python train.py --n_layer=12 --d_shared_expert=64 --norm_eps=1e-05 --tie_embeddings=false --init_std_o=0.0 --lr=0.00229 --weight_decay=0.074 --decay_shape="square" --final_lr_fraction=0.0 --train_tokens=525900000 --dataset="wikipedia_en"
Below are experts of layer 2 (counted from 0) of a mixture-of-experts language model. Rows are named router (the router's row for the expert), gate (a neuron's input weights, with its number), up (a neuron's input weights, with its number), down (a neuron's output weights, with its number) and show model dimensions 0-255. Each number is 128 + 32 x the weight over its row's rms, rounded and kept within 0 to 255. Numbers have three digits each.
After each expert's rows: "comes before" lists some tokens at least twice as common just after its tokens as in all text. This comes from a sample of Wikipedia text that the model never trained on. Tokens count by the router's weight.

# expert 39
router:164174111120170101114076139174094131167173145106141075119146130137176152121170113158156155142079139076117143164127067155088129167109121116163176129089121118159154107133129103136116137126116136082081115124128144155129107117108120171126140108111113140122128086139117131109099076145070153175118150125137162153121173095190117183155147129054071168073125169124104127128115123185094136124098093124081163107113171114137119098100148177146169129080087162170153168044127077061090093087064184083151087171113154072227153133134171122114152174170129089196109109137115126141102058111116120085147077084081057102141085075193129154103132101155138120155147070132104140189157125172146160188141121124131145129106115142121105139137170118156093117124142108110114144133155105075121096150118214
gate0:127117088165108087176098171175099148168092159081131136155130182144213104152075104051161147141112154150139139109125084139099060089124163169094206146154063066150159126148138122159138125163133121142133125133121114113091138167143124128094191155127133140141135131136178148154067118095086096127149114136182126118142148109148135103132100146156110122050135092111154090112075070091119133105132140137075135167137183135138097141115145232133114145141141121162109100146047144065170133091147133129112141118096105109084124150135137168147158137164138141040099177140148147111147105141183133151127150112082139102047076106113144154095134123110216100141114066180152114171086123142132114109147166113179096158100164100107134126195145212108132139106117138150181059095137138103135089152106147
up0:166118153169091112194153140112114154113121158187090080130082172126121124178140151172066131140115105153142129111160135135150141173056124146154128105073152124165132108110133173174102092145115119139123070190098139145134127095094135061160163126124194126101134172115119126095098056130121114122080159107116192179116113114162109123106137118125066168121104093152056171203223103117100071172119106097132176114111138129138125158161108144122120147153076195110142088081181079138121135169095118139143173088205120096126075161118124138138078112076143128127144101110177135105087171112126144076116114109124127171175108107148129103066170127152115113147127105130127136121071151146157079173198159093081197152162112187120094128131159094101100099110145094114122155169103085134098188123098150
down0:115162097149103152142149124169137104071124136142144179136128046056150103145171127105114160146143173186138086140096122040120114102112178124140178081063115097159128160127110163148111138135152129191155124163092120088119121083108155097060160103084163154147181093137146136135147156120089115115146099141154082126149172191123156069112131122097139121158113121105167152141064152070107124100121169151134082173106178134169098159112170131121158091088166160085108157113108176189058122157101133079142114106140118151116093108076099095121060172099179093125160132143131125130149135105140095049111095124109120144109135072147182100124084179162074157130098169090088133143095129113113119131149166120123147069137135128137107139098159066102073121134166098205152123134066109152089084071073117
comes before: " the", " in", " to", " a", " of", " by"

# expert 79
router:178161088169171136139106112151152136164161120112101182133156157178109085120093142109120139086143077047108159163070149152177139107137162144056160133143150127132081146151096157137151129174162125124155140155097135146120159098171167124148169111107151097137183178091150124081169058142170146116200043146120117143175060160079140170125137128118134122180123113099142181130148144149112136164059145106149184152124110180163164121180171117137083139130086169078105136125070091133090134174146090118106138132143097166082098145205108165112169093132120145115163128078109067148101105113176181088189125141170113190107178083137110151113085069171093071151142157121121123176150139100135166144118138136153145166165136132192106180123100102138131169093131165116097130072132119120116165110145147
gate0:127107162133100073158149117127116207094154075118136119177107185183154061101134061123101115149127168114139147181143215138126158102112192114128130103131129131144103158157130133162161095172165130119152048153122129159173108056117171120157125101145113140175107128109163084097140137151142162108128215155101135067137117119174117135130134114108130184087140156141058089139142154068188177141086134167141142166126085131134087170124119106179105122134156191156126141107155092091104126173137091122163110106094087130100089171172106132104121081147137075109105133184177136075090128061160121097143153146119138124114102144170108087137076102135133120118123052178138148173125124221120080116125165116150120180125132104110064096147127147077121138141112098128063123142170122193126151164090131
up0:182128161118190125093122147185159162091173078131159129116151073146117069097098090075151146107093134100107154108156144102171174217195200112140116169136100163131156168155135119127190106141147121122171096141130126119100128165172156134151139092126104100150141136136135181118134156174136098101095104132197148064172118101146132131068130134106099138052133170110081131111131168167182148091091109097172116074136147154133114121103134148140133117130134131092122142071083159133130129113178114151093103144154132148101038114121196164166164147136167097102115112116090098080135124136087159128098119117157187131075202130171123076155145115119158180126118107167103132070169122161146221098136131102111126097186118078135135176170189109131183130093127107157117113110166102165151198142096137
down0:066115084136133120137090125128155093124101131136130087153114154179055131089133143135123157057135056145153096118156103143078116190131166121135075058145086151096112141128112084112056084149050124161158179151121163167106130110134144102078096096149165144106159091141179110125110158129101114175119119098189102192067158134165132168108127088172132132166141115112112161085145130136136153174160100134160106108073173081153072109128135178126128109139117085157122109154103115099184147082112146131129126170151121156132126125146131141095097120102108127103174086088166081204164151156183120140153161144087080084115124180079157136148121152101114173147097135143157208102155123100099059153146121182118188069150111134068128130126127132160081117144135163103109145174175075204096155151075123
comes before: " ", "\n", " 0", " 1", " 2", " 3"

# expert 13
router:201190178071109123091100135157103163138078140072107114129134130114132176139138116146117100106119178109126152158121069138074095144110133077163135143117124146079138132108161133120177078094208123105073117070121187146178156127155161124132104162201127072117130053110177138113109142132117110140099152131193129125085128069122147101136163153071162101093092140137023144145036139167161133144145141205067125156130150151116119138115182145123087136139072172113169158110140108082150088107154183123124092130161119111112164107119136150192107127172132162123073142151091129100092122156100075172172162119137164115174091120108111133133128138151084170201070128098134131060138086149168079156141165131145163146170114089146103114153156183163143107087143128119124155122121132169102122140125154
gate0:106113111169161178082135139077094112110088090172098117126059160121127196158158110148106068095125150120171088140159141127097111137118132137170134190103142113110136157102105159157133092146094144091167097135167106168114112107121109138175127120114099141172054151132142169163101133128103136213156115078157157157103094120201114149131114150115156076068172161117112130135000132109106137173106128147159139102127139123093128124167130123108090132160074141093166153074173100096109130098161149225135137098098094089129176111129145151132079138111126124129097178113094115085109126128147102107152114155113108177126158116117087108105135124156094083123102081102132107090179109108155173168150118077123121200155102103169072151139129082046206114145137084117119166128125177183087155083184123
up0:095116077099105064054120108077129143056192167116122131103089065113128059122089153118136130118155103106137134135132136119137129113156127176155083098124134097159084150134115127134131145111111031105190140163161178120121101084127103176129124145154172163117118110102121042208138128099143112096175090110158165127169102080077119161149163127152144137137164161095145156110165089135109164081200063079173139126067120126154152136082067084140093167182106118069139122118132145138132150119160104142176147159169135165155096158144150151163177055175127153145095139113109071094116128164136144095075071056151158142157091138120123115132133106131161161170150174123137126146077128099185129158169093098130093138125151176152138148200166127105151144167166127149136141129115089158151094097148091
down0:089109181164149135159170119156132175087117098125123122160115115101126192131089160125112122147110133123049152127155155113166157091088120116163149150125138120161197183128199133129155136201140127160147081117151139107202136125151178195096074082125104132188197114210155125135111144061111181100165097087153112125145110095106167120141145121071086136149137130083098147074088159112160109142097113112136165111132096136103094120163117109142103181125100143101138187141116160143194118133116124125089128080071143101103142119138128146156085169131154178121135105143192135136112120082126084121159131115163122201088121184090162161144150102164094094070104153133114012124106130120105096135134155060132110109143122164127180194105174097171115124051066160127161160119119147113127133140142109
comes before: " the", " to", " of", " a", " in", " by"

# expert 43
router:175206167088173133097111127160110132158168168114150106126145179118143151141124123132133158143103160110154129164170121109114106157151149104123154142047178090131212149159130130102127067136129125097052121120108162139177089130149100101126184151152092123146130076130114111101075159095129113174124103121161131141142121071133071149093159153119193152138122158127094160071064120162122086133109116142080157087115106117088103134097106186129139174073111160148082144104150150060060057096117157145122127122122129077180142135140162078165070162131089142126055104141114134128101095164081127115153160152128088086154062106144123179112201114142099113190021090105109125136140090128166133131138114140127141175121144162092079122110154181160145103119190140074132169145135139119130159154182160
gate0:078114132124101139078109105141127169116117152110076107175134125110103090139160080162124189164132180092097158125060046140134098133139136120129149093118214165167109235141148094164166150165137178154125122105109194081148117096106103074125174165141115157121112110163152122102102121102094154113172099132130109150156089094148100119144062119136130097068136117145153132149125149200180128095104181182123105150179099109091129144154120102135126173112124151143093135105119066128155150121156131072141141075110170116076130102148136151173148124178124154103061147110076074112121137163093152198174097107072121123068111110182128096152173135163075124129061153130133118062122080142156122135141134112183182030135099134154101106098164137115108141106169112143144161088156116125128089113089138
up0:120154147103125142163143149134084168133026174094149166106168141088149130156124149102203134089092096098090165126100161121106131136114119095065160208133070111097167123159104192111141151150157149135087097126151149124139116123149159151154104082150140090124161119089149135117111157100087138141165159087077136085120162080135133158152139105166114161159097137173119100127109113147086121183116122150064089093164122170092038139121121163124171149134109132162143077049154111187099096094125108117131170148149172195133162152112144154169124156109130110128184109106081163152193101237121129120155114145194106129186095131151116139063173111094125128147119144101139154153183116161137123103153083106159092184130149171114141120168159113169143163092191126180129102142132151083140081190138125
down0:166123079100122160133132210129065122096095099133144154103093148093116166081144126098075129077100127163130119127177156130117074179099068115146138129138067097101160089092158158086170172129086100127123142161068077115144078164120162144128121134118101105136160182097106079196100103154128167105125160214121107096141119082108178114082158107100094175132095168110175142187117126063122166110098085130174173110065053151119126146073143090107121081087112123162173100128138138133114160145211114165092143121120148116163177120136154134140147080159107187088089161095121144152109122160127027123114129132151125154117075127142118207124075068103079124144102144140157157098077137138150122135141167160115116142097112138112145145157083173152121147103122126095116165166098128162127170122072120
comes before: " of", ",", ".", " in", " and", " to"

# expert 47
router:164112097117167139150075118091125125133129153117116115107141170087088094146154189092116153169045120158128129129114048149121079090137117124122135118149163139138102111074195195106083078066222136108130156124135099135092110106193150112192131129160085140118168133118121137070085216140160049117082130120113094134183130049081079118135142119133155115148119145115132136138088095121111086132113068136084103163106074136127193154136128155089128153130094160127113108157152067178108127116146110105114107124166080117099152114145130157168089156117134109069122175151107148086109147171067119148136156157137117187152136139123172139099172118131112159150139203137127157119124170185169152160098105142125090193161106172095080158124159098181126087134194098144151134172075140141121118151162107
gate0:101131181105134107055083142105080125127071110132178084221139135116157125150106180119147137150105108086079114127161132148130096116063097102110101145138159151106088098110082068115151081129160107172189154160119177141091167145146091162163156179114118152140122206142190090085130063101149067120134114084163075107167075112102146123140126106138143102107134069123138128092133173077142127045159087153100154085136064123154124096199175153052152164137152139134174137138129162152099092127101092149110104151152085122130181113174121095153123115151126097169100224099153164110153160163136123110089184112109143153154172089116146104143168129145066142106093120117118119087070125128095106095131089099082100133116135155152169116141147117119133132175062144142136175102093145154134166158131150
up0:122148142109136153141107085128104093089047168158140146137133178074114128110129134193094125118133110119118134111132064210119115129144166094147120121128105139095109131122088107155156120060154123143113092131134104136178122113154154073125182130133115200139134088110086113090090167117143120139081099107098134089110127132159119150150111120117141224120125104142065113152146158064114154109096089144191134151103099183136124122028140198116159150182120147099146130054079117110118106142088124125113085120134145146122089157170138164170127139145186136124134139180103193141138156113108115190091144113149116148108091143127181164113104063117127130176146197143158155067090108168120120116097221145197126197076104149077108197167118173113130154141123042128117151129176125108111136099130149
down0:133131087106167063175101095146126108113179101142177122180067221123142171092078135185073116086127117126152040149134178128124137143133116118116089144084112103141142092127125133060142132103088158137118153171117134134105101151182119108152135041120103158103123087117082205119131138143100113155124117170126117147147123088133146054148131091086143145165125173079103121107112157127129143126179095148139105111173139115141124116139101200116160162101125114116129053136165089095096174110184141136105165139174061117125092084179100051142109183099170126122101129151124102186141172077152128125175147138094102136141118125146063174161186156112085124139098045123164129167130182112115151133134172133120066122137140143074128082125131152155131144125109150114167091111117155095121189140124049
comes before: "\n", ",", " (", " ·", "'s", "ian"

# expert 104
router:141102133122066125150119123082106111141144129088152147152101139123165165071144130091099164190105091155111139108146104142130154111097065182169116086172173147127102105117184160151076160092101152117172149117112158140181117182180117091162164104118159113135148187128073123134112071117172094139075148095060119204132150144164107134156174089111156180142131105111200092163204157109110137135154097093139134110105134125117105196135119132134119152131114071165097144058182171175053132163136072097079072104133116121123126097124126155075126172087132104118160106180156133129121184082137148072089061169125073123134160169165151130126140132115108115131093159113161136132105136106135163138144198196073122060143144148169169153130133116114101116185151108126130179159100122098119126127185092
gate0:201083175140083136124092096126147107147095157079120120160110108147161125165101132135090165191125116148136089110103031082154041170098161145164109087115126105153175107062136147190122115144109112137147109054145138123111164130165150073162097173075133043134144144097130089125127105145089112147107122110087087070117117135061142092149129132119090125101135130113157116159122174112117168174136147141120180094082147139156100142083150091119156139075088068128105118127110143071114162163104136157115105136120152122140119082133113112103097177099130110080115184166087112082101118093149136130153150151128104174162095122128077046151121139097192109125186145071160125116143126137137097095163169114094130094106161110141090121144185154170180112111116173140135164245124161107144165142181107
up0:110162061146116092165090197153130122168113164100125131134135116096100132130158075068151138099077143158157082100125024151123135131094164150133108107131165071148128182177101114088129112198138150116110166118121159177075162105085102110055094078193209067092117161100135142129156150117124101150096124108150150134155131127114124160139074141091100151193136156103145132099150115116168105119150178144107133133154172120063129107155166135071136206169107158117116080101094139131112112174077129080064073102088124059095140128137131141124093114106125118118164137083085136110076136113066116165102143151156115166085212085115149076084127099111130106144113125175126130108134152124110147138097166117193109173173122149126160132160153152117091096035147118098114098121135086104116153121131105
down0:119160129120096171084158142076170156122123112108177165116108102168081101081179120090131145203113097150062111161142163171090102175095112189102121085118091163066094173140174171104143136084090124159161152140145134114136173132135164171108122063143174097184101104153173077108100152180085139141111151142159200081165126144111113113184168107118229165121158079107125177149145146139150154159152111152094123151071098113168090093140135117099117134141121135100071118109132098154074167200124115121078087143142117098108157106115101155130081139151057135133123094150132099118139111132163132166115055181106115115136160120078105129049132111100079139120186167116124108077138174141135068163169153096095144103141108065121114121144143101128151133160122166129117141151081186127137171144172142
comes before: " |", " (", "i", "a", "'s", "an"

# expert 71
router:159135139183173088172114119074114115134182169144113142161149162087114156103163094078126137083082148155137067145184040113112152122106098180170133111101168107100106115082161080093070095058203145084124133095158135144059103145183092091155119133200095085165124106112117119135054133110123080167085218139143123169160156082127125142135119141096123128133140132148081158114107079088114089100144104152115110121111118129137102164137143192135132107069123168157122134154188092163095142086125104124121146069128123149142165145148093143124087156079194110139112162123238066112097135174121112131141077133152086087136107143149114166131131095121131089132105115116130136134085124134116180137137174125125109149121112136105076066088108182156121078165151155117140165139104129162103098088076099
gate0:127187127120120129146107117112148173141067158149168097116132101107165107111119120174134135155156150058146203163137078171122123091114158125143160096133141146139205181143127140158159148149159180177175164093130073100117137138102103113185082171108082164153096100111135151107109132095146117174132154148126125169159106125177151123132132077115114060147149126111067149140114158122142144118108166119163139088150157215155151040067131111147108130074161186166133128190112109114105122090118190119141119194102140110196110140078163136106175116081124126127083120156189115115132094141098034139172137105093148139167117136128176129204115132082110151126199105150119105147118128057147163180105118084146065090164184098109094087119118185132161154126118171132139121167172112139145163117147120
up0:132105139111101171109165129134121165126153125072130105165080185120096127149159153139137150117076142119168121118095153130168128173101116116129120158101115159154129082106127183104137171153181115090126100099115162116177123161131140164103129117127110129068096153148151190117035153126108135132169126125136084183154124145164118111090116184111116149097114110142093143142045084118115143048107142166104082064144097170147173113100135144129125141134205137054137126107136147138128125081074086132138176175070096126174116163121133123164099126095092162188077142138134155122119087089091163131203165143076182091099176112094151114125117100110110141169084069109086132136132140154121199091093149101111074096112154190135130103162123130102138128110101072072206106199189112132180088095160096
down0:084118135150091150123111143093128147109087109196077131118125101109128137090110094157138073087184138120125117175150151125102064128173141147085097092182079144152139101141101119113064190121206124076142167134135103101122148144166133099144118132139165099158110093095096087083169062138120088175096109087039091071119182164143110118111123134135172081111157150113096087140195149117164136116138088106173107128126182098162217097155077083142144095170078143130168079119116090163170132129141116093148096145145151130070086100064119148133167143128149089168095161135106115077201046110156109095091162118154114141168105164110137119169091124109139117088093180135120073122115133159162186112155077160135141164095104152159104116138145155137088094128068131130144121147135129149152172073124168
comes before: ",", ".", " and", " of", " in", " ("

# expert 33
router:154170104158136159182179098151109090139151151141117111141190133185161115109129086070160165138132128149129103097184138110103143107100148100133152107095172113159208093115188089092112136099091135087087145149120117142116105124190078073129147125115145122163162132112108103129062122143166098139127170162122167127144172113144118115102065106178163135092122137124195096158187105135096093082174148119124113101120186162117109144091143255121147102127185149142107148123119120120103173107148124175142149086157149087155168083107169138112080185130133162151106146114117164117139100119116166107121117159169130071109085144149170186131172133133132082083095067153113146201136124050085135120120118156130079152084124159112200165134086209154065114171128097133158170163135145095130093111096130
gate0:099129134126146138057162118089119114169151166058085126175112067095085085101119128135111117088133161089119131109142120121117153178132123119136171156138133115156106114151094071033116130096150105103090126168095179146109136090148119106096130166142164128102146070104148182074132210187143191084145076167154143142117101133130092168114106175130150139079109152164110074096164104142154135111128125180049052116138119122074155079092137106123166070157145194162133117125158089107118165118156137127107160100138136150196107077090148127096106120155154179101101117109165179141109201118099165135141137139120120089143152144055111143156107150144075129150078098087092133103123111082120154114212127144087127177152066102107117073103110168086160171151151141103079137147120087138172094152137118
up0:141063163112086140139159182124118091097115170134155096145238088162135122120078126114172106133117133082164186157138206153097191077159128129061136166151105140195154125135088082172162137123140137131109159122148132152124176088152135123134122146163106145166126153104142095118134140105122133080120134184107152144161113135123110089188126130101142129113165161087123059168150091128103136142096167105105115112175101083152093133104129144207122131164075151126101174168110161061143126099109103116178089109125147015139146093096104183123088100147164152145184119104048099134139071162129109155101063111156141119127117094137075121110088124068168127136168095110112110182120123148118102107121157121116158131114138135097149129118149142181092112132088081126060196097192092122099092086107134
down0:080128130144199152128172099084124119129140158136115149156128144153092150154053125108114131109139122126052149152115147206064143134137107139104139137182151143146185208138126166074161155078169151126165123134119098191120165126129109138162157145142099117129154147105078102097103125152124085108109106139123150110117077146178063093118131124176160171150095114192183106155148067097140177110169163131157073188144124158073087131149134118107095112153138094123126149128079120197115158071199124124075129100128167174188134146043106110040101150134177127100121171096140152198077159114122102144081138108135151110111106134109074134062064155119146120125123163163157184129123127105146056116085130153132114151201164138118179148121119105121134122143158138166177101128140138131128144126116183
comes before: " of", ",", " and", " (", "'s", "a"

# expert 110
router:168103084118153103128101097132129106150091096125121078091113171157125118167170117091165118161091141098197117148138037130124167149120161092138140105124150160130075092106081096145107137121102127194051136117129145144106130097133168171078172187117122130142146063127126173083152140145180147152096153101112146218148167116149123137145160139082073142139138112067107147028162076148115106130147106183123111133132216132126176084091168110122096112064143143115132092126096079060124167114097104107116182146081130137095118106166160123143134181121132143103081137120132095129103097141160126121149046073174074125184132064168113107111125095110127137135177109124136155089143111160081187184122151160119193113152135158125098112122087107144050155174097145098136135124151142101089111144107142
gate0:199119124194140117110110123085144134172043136151139126100106128150111142079184101043101113149111105097118139191121197158166111085136097128119113113143139128143091215133132107144139119113132141133103138136087147169158092166187062178174139120136135165091086101161074133143117086129105101124132152116134142126104088126132082133101077178140179151148070132141100160089132144090115093121132096177094164227109121125147106105100178109129148173147119072148082101160127149142143115140176117146115078125096118152094127174110190107123070133140155141177095153124129101175161157144135067141129087154111039164056114108099189150141136153128156136146103129101087135106137146101137060145167201099171131124126155147107172204121191073162112133146138135099123176120116162125104141173174132
up0:125082024195111101098119098116152164106138189131138162133143110162145188119153133061059087125068146189128125079091124135070156077118160084159124103129080098099150143143095107155154104166124132173110127178142107170104118094184133063140108175120213070151161088126116078088119095108116117119183145098127117163133116097126141154136194099180132094147106139159155160150152062103149117131081098173143118131163129154148149069119074052181089116150117151110132175174146097188100186137156143120071139153130102125100157116094134097115126103102143143110147155108140144157121142090162057139127088113081096133122085137135104126118168152112124125111134034116137137087085103147162095106122118114142150202150129094172149129152148176142134135174107114138081125163142107164080145185136122
down0:101085120133133143089152135110127105207112110137104131188104087142112154099189074136124061161119117110129131118113052200094086124111159078150161136160103094157114131192144079147134189113182149166137132116117187102115090151144147104115084092149106074054115159144081103128208105139090155133116137100095118148115087165148095146137173142077099104076099100145159164115139072115124192117109115170099133076192158126101109069121092153118207122115133098124128177141146145088140197135136114112144145130085100136130141139107122101077148173203131130099130108147101127184107161141136110062134098118081135152105111095099122111129144110090179098144143095111156223151146149093096115186085088159133116103164156141149191133180122166131143136184118178120086061153156114117141100119156134
comes before: " to", " in", " by", " the", " a", " as"

# expert 57
router:182161163132115112171133102181132093166142172103084102122167157138157182124145098111106181160105157095147153143145050181112136158146135130075172130096136102123162147137132126127105088183095111128086178146123147123142160108138130136114194135078099178175152041135131171123124124173160127166164103133123157171113119077157095065195164111071061138146132153102170099100124081156125099149141118173084109142129189080111092090080178222106172139120156178160116143053127124081117140119103160140149176124131110095122123109127136064134131197180134114090073128165088134127164108159064159096139057114091084126151087075152114164114160104130136077152081096102113153145149149153132136079135147099142190151167178102104147140142126178131123141139146118106164154184126138123108114128169153
gate0:172153129067081108213109159055183115092105131112129108121196088132134129142170131147198096145090103167124123141106137161127080150092128133145111103145157089108120172167116102143180118177166175145117124147117151169174117137088115100143175144149123111107134084094072114105093130138142125137074092115079149127099115049125140135089134124105112123123137179173100214123194146118138090132109121150118096165163204120128105117085188151135155087130210154174103084170184132161149170144144129141127129078166125160055056111040142101129099160085084135136121160085118128142153148164103079105138088135152135171186096161104153098161153169153095070154137118149098128059136144085113098139139146127086146165130153162097081078128113144187109101166106137152126154122165083118108108114112116
up0:117083117118102126170149109134079107145055148086157160143118162116109162122101107122144142125167112156145118118121141107087101157130119137121144167139136137129133088108105138109109146154093127119081084139110057160124186208205068153198178135117106149081105117129143166145115108132134077135175158152128122098120097132185133133128094156103125118161136153161117124144177093073121103170118108184072186080115177097151081103074098169122135115113098167109133148084105109107152118141130082201147159185176166156123172143123117116092196189132066127100121082052097154109135083128149072072123150120132115108147124177199144167130114131109122122115149099077111131212178131141135095159172108068198179121143170083112134186147149156105078143109076143125115191155113139092137061105109139
down0:107113097097109074154074095115122096162113122168117099114112123138079105117172087175190106123135141140160148148099125106140173114092144134127136110134120152096154075103122152083162121065183198195106082146118167137120102126114083058065095209204155142102163114132177083113095133175082131159115140139130155171136126145150111213101120085127140148142131120081101133160143171133166117125116133152156178133154123105108127134126118090099130091143098176103137130103136081145155182066126159084153152079133127128113085159158106165129144130124078116146144105171111086182082095120116112210126071113105157118100118106153111119144155058137174080135093080117126232074160113117137145106174157167117072124168070126111088076127157081152144118129131097108111154139197098107158119074073140
comes before: " of", " to", " in", " by", ".", ","

# expert 17
router:135132060202127120103093120160176148178171153137164154147185130191139128093139159140110128123115098136135144105169136075136133114107134152138120090168154148128178143091129116117143094185173089095173182136168157122109121102140118100180101116138147085158114086105124091099110187171141090078111159080134132166159154074138135155103138149182147136149106112120177128178136118110109118084121087112118121173069084176125110117080106104171132119108103154160135111107185112130063193157114176171181099145092116118097088145174115169123069129100191119145089194136172128170109162144166095129118136155140070160085080176125165097099146120090098102130132160102165157202189150163119110160161130095164155161166110157090083141105194090133126114143105100069109111166097149139182212097172159
gate0:113102191122146113128105152108155115128232075197139169079085117103145111120157111124124125124158133087187120110159167075154129097182140131088136093114154096109147150123152147132125193128111150078162079078102087098141098164088119173109165054103080096100137162137118151157169150128149141163214150111151123137152098114196127141165114179117158114071187147133167128168153131143096115120122107120163143136109131126145096102101113159065116160100134100087134131084138146161095089144090105122212143076133170114079147077165083116086109140111157132110116161117133113155190161120185102123142103069127091108091141152089144130117107097147149177112141098124064135148185097097139123172175110077146113111107091146047134102105168083142089160135054169125153123157111162136090123051138176
up0:137016143091120116157099131150106075138119113056122182105153168154091138115148144112067094160126143096112137113154184106112056112069050139106158117096169122174085096138084082141155099090158112151130118145128145155140145123125160139122081198079149092149146162141104144125080135123109117137090122143113124083125111098154154126095117098073119111174099142146188107074083114102163119154163124107188080105113156107127128115106097106068105166137133076115146149112152088178114139172182138103165112137151102066150170075135211118167138067113149155119167113130133139111110152151090107139186137127125128134155123188153121075128145136100160066117110118154101128137114114107152174137110156222130086155139092111179111130075172155094112150144106055121034125109196112157115102173129111
down0:084101074153118128086112164108153123120153137083186107149106079166144063137109160122135136148123081162166091153133142110152181059099140155151152169154161136082127097138131093171131182139131129138182140175151123089160088149138128146106171099159148055114084139107123147201114056091072108146125115188137098162085108099092108113118185138093185102176157120111131135140159127140132170114090113133114158172114115147157119113110095099130114182107154067156156136111129121179115081167117143152133172162179108167102094155147170150091118145164194155159126187129155162178128075182137125130114126184101149121115115138161112114105085112174112091107179142070159095166135123099079149093110146128174072158126080084160098037038136091131074158152139119111141132160137130170114103141061171
comes before: ",", " States", " of", " (", "'s", " State"

# expert 11
router:176116136087062117092151112135084135154073157148091098132170100101112203102086124182148137132156157124092156158116082178140161130174148098160113125104156136085142128122080111150153062122130121146058150096160139150128127118134093078145134139122122136174140047132078138159112150133127109119127154167203120149101158073085139150159102144145096099160142166131063178156100113121202125120136139160085151131133064128154109081050126143149089159105148140176137115181172148070145176058148146136132158119123119149073168130108143101119071138131139146116064144178138125162154162153132166131128116153136104068120118120071138129142155154128134146144173117119136140110160134143135076062181131142176184177153187115063099148175098120137182093113150188113146222168167145101111191124147100
gate0:125163093145122134137141152088138111111043073112104178160192136092154175122162108125149066172119144125127170104080091182152098067128125094128095117115055157103106164162139084147142083174098169126178132099089119145154142168088122157128129089132106070183161101121114138195167081120081143103107147112163115091075114113061113053152188100134143074131188138112141190160134136102195104134112110162187077175137155155113091083129150162158099140176102099123150121139117094142148103141152131151133084112103128085036115077188124122160136123156112103112097149090156139086110146122111128058100101109110169097137148117115071166141077121110138130139079136144120118154119104134100057129161083120122154116132149216121126173198142170155138126080109142124139131148155140100139065139099127
up0:093137104123085111068150154097178144144126146181114090136120120125131180163101078132153064131090146133170101156155126072111148147174091066209152145150123167095078087111164137102148177095130096131147092071185114095157131100115099090144098091156089125147143168096139125156145122090106116129145123148103141126096100104103120182109170106128151100147068108043108136114140114111126151153130132131093116147145131117133161138091121175099086065108109107064075158074181123115115100146158142066049123111137136110102098118158142082068152160100103123131110109116138164088126133128120166136109079182102188181120155119100145037209139133148162123148126155104123116152131156164105138108098094145197145115113037149125173152131127104130123187117153155149110088068096167193146060174179141
down0:163088122119167159084183160179100116146123103117167096120138124132147118172105103114148151078080093156133127161148137125071130153093146078134093127076209138103138121125124180139125115125165114141111163102095153176107101133165112151149121123131101110085161088083153158148153185141172131166101115077182066113210111160060122147134198174131147134176047108077134174119122120151169160094155120106126080164160126095134108139104174133103127110104105106117192115084121166081130130108162130110168151104165107151136114141104148084058167159085111141133117148170174111123124171086160152107121147124186145048172183092142075104089130159094156081095115112071159112113130124112137088092146148060158168071126135070123190172124139106123133159135164109151151077094149125182134151174176187
comes before: " of", " in", ",", ".", " to", " and"

# expert 54
router:139121095165092130112105127198112169159124167105106113139205134135131173155129126166105125148131158141111144105107112130106116153157124132135119137105163137135132162131075170126095107178174117122054169105182166087148162082111111065128132082128166138156148031167175139166065165130072140149124097140180095161090133066128130097150106091100111139105114160142092171143189099141130178104097129190092046152142116146105081108054059154145168134157127124146122147163175131065092153115132194123194149127143161105116129104173117128133096101133120145150101131168094155163140147171109158122136129113103119157100057147109102097155098176118111067112100070121123131188152129173092084129173146135150149137171161115062082147131095145198164110162064173129133135153090166145161174094165141
gate0:138107145091174139140119138122149117142201079094194084131138165186115124145134130065177128181136070194104122150157170120115126152166148160079168135102130150151108070203139116091171162137137100096170099118105100111083153073114149148119135122058144110160132147129105128136147098169162110158089098176113150153133085186129153147086114135138097179119108129133115111100085179147152099136127116110183136126138164151129088184161130148108153134064135092191149074120115182191170083148139091134173134108193137114161167093097102101157116136053186111147176126164146135142152098120144127045052084170113140143144149123155156181087117078079212104113147114138128123134106101121107113108183088116114150117111170157093161153150133100112103076159148088116138102109119112107091113089108044
up0:138061132126138093146172106088126162084134124101156145183084130117089131101173138101130123105133100179135153164109077123177071131135120121168127200143098119132099202088114056113137158112107148148196103126125149097148114089145148166174084114114126113110078126172137130122180087100139180102134103085134140115171017138189166086104129167091138085107137162108189121079085159132109193123145122103116126104124174065104144093099124129124105116157083086054194178135132148115143126115140107134140110172101169155107222108109122085110153110176157120154093136085056122155111098105171144098135124125134149121119188178120103133113173093098137136111204134107086083140124164137167136090130065082193119085135166142170157147154114137106122123134131134189091162137158092120108108079117117
down0:104079161085119104118138161124151149078145062110140146117173144191166135105149096110163055086143081128125085100163131071126106081182093091123112184153126168073084109154125149049110150131077106094120149131126093109121145114151115194139109109085162188160137171097168071122146133122218137108163135151092181100195154110139078179135132065174155106065136132158133147156176174102117119126179136119173105144094076125130147208126123127115111086143196115116128072163104160174115119132193137180130121128100189137101102155159117104138173127101095143169081125116081193201132090135150128183111166178135166115143151143092165114111165154112149109092133099172101142132118122124166143100119153167124071159107131126125142119147066133155149134123121126111116190120133111162119188117145155
comes before: " of", " in", " and", "==", " was", " =="